config.yaml
d_model: 256
n_experts: 8
experts_per_token: 2
activation: "swiglu"
balance_bias: false
shared_expert_gate: true
init_std_router: 0.0334
lr_router: 0.000301
vocab_size: 26445
norm_eps: 1e-05
lr: 0.00169
batch_tokens: [32768, 65536, 131072]
train_tokens: 337800000
steps: 4609
Below are experts of layer 3 (counted from 0) of a mixture-of-experts language model. Rows are named router (the router's row for the expert) and show model dimensions 64-127. Each number is 200 + 30 x the weight over its row's rms, rounded and kept within 0 to 999.
Before each expert's rows: "mostly gets" lists some tokens that are sent to it at least half of the time. This comes from a sample of Wikipedia text that the model never trained on.

# expert 4
mostly gets: " York", " States", " March", "ley", "ings", "ton"
router,199,248,208,223,234,201,178,199,168,83,193,226,209,200,233,238,178,220,240,191,206,186,189,194,205,236,188,172,184,173,167,189,166,209,238,210,114,213,183,188,220,191,212,111,244,152,211,203,209,161,222,186,159,219,240,179,259,190,162,208,191,227,181,224

# expert 6
mostly gets: " this", " it", " \"", " $", " him", " them"
router,149,186,218,184,186,223,201,182,190,223,238,156,153,171,142,230,205,178,169,206,211,237,216,162,142,184,168,185,134,189,168,200,221,202,227,193,258,181,236,231,124,154,185,196,207,201,204,224,192,176,132,159,239,186,213,131,266,193,180,183,178,159,191,264

# expert 3
mostly gets: " a", " an", " first", " two", "'s", "er"
router,198,175,177,257,201,182,205,192,229,223,127,159,197,216,206,232,235,196,182,197,220,213,240,209,146,184,189,170,225,194,175,208,211,168,143,209,209,219,177,198,212,222,180,155,212,188,234,220,202,191,205,239,261,213,177,248,187,187,230,243,190,219,183,199

# expert 1
mostly gets: ".\n\n", " he", "==", "==\n", " |\n", "==="
router,197,145,172,194,160,120,220,215,228,170,213,224,210,242,177,171,229,202,191,224,207,137,204,242,238,238,194,221,248,231,224,235,250,185,190,245,233,201,203,234,165,172,274,185,257,232,222,195,146,201,228,163,197,212,198,186,152,201,227,199,268,136,178,141

# expert 2
mostly gets: ")\n", " had", " M", " R", " T", " P"
router,210,218,205,204,154,229,152,147,186,202,199,197,232,224,195,186,172,206,253,189,241,241,185,232,201,202,194,229,222,214,217,224,216,223,186,196,140,195,183,204,181,179,219,230,128,206,186,225,238,221,185,263,192,268,200,170,174,158,144,229,180,182,219,164

# expert 5
mostly gets: " and", "),", " or", " but", " &", "\","
router,241,205,177,187,201,199,230,191,197,219,214,173,237,213,217,184,199,170,216,200,185,160,207,202,194,174,249,165,203,172,156,193,206,216,209,192,254,162,194,210,237,196,184,229,212,222,203,175,211,196,184,194,172,169,126,261,199,238,178,132,215,209,201,217

# expert 7
mostly gets: " after", " years", " time", "′", "°", " when"
router,167,193,189,193,194,243,220,231,208,208,192,203,214,236,162,188,160,229,202,184,211,217,145,149,216,200,180,251,198,238,210,218,165,177,177,162,176,208,196,214,217,209,226,187,155,179,204,155,219,250,236,196,133,187,229,197,161,218,215,158,171,187,204,219

# expert 0
mostly gets: " for", " on", " in", " In", " from", "In"
router,175,206,200,186,245,184,186,185,184,242,179,215,234,167,217,203,207,215,199,179,183,208,273,188,274,182,216,207,189,206,219,184,153,200,211,203,203,182,236,171,254,213,152,223,161,197,219,170,250,196,164,194,196,167,254,182,178,191,222,209,168,228,212,158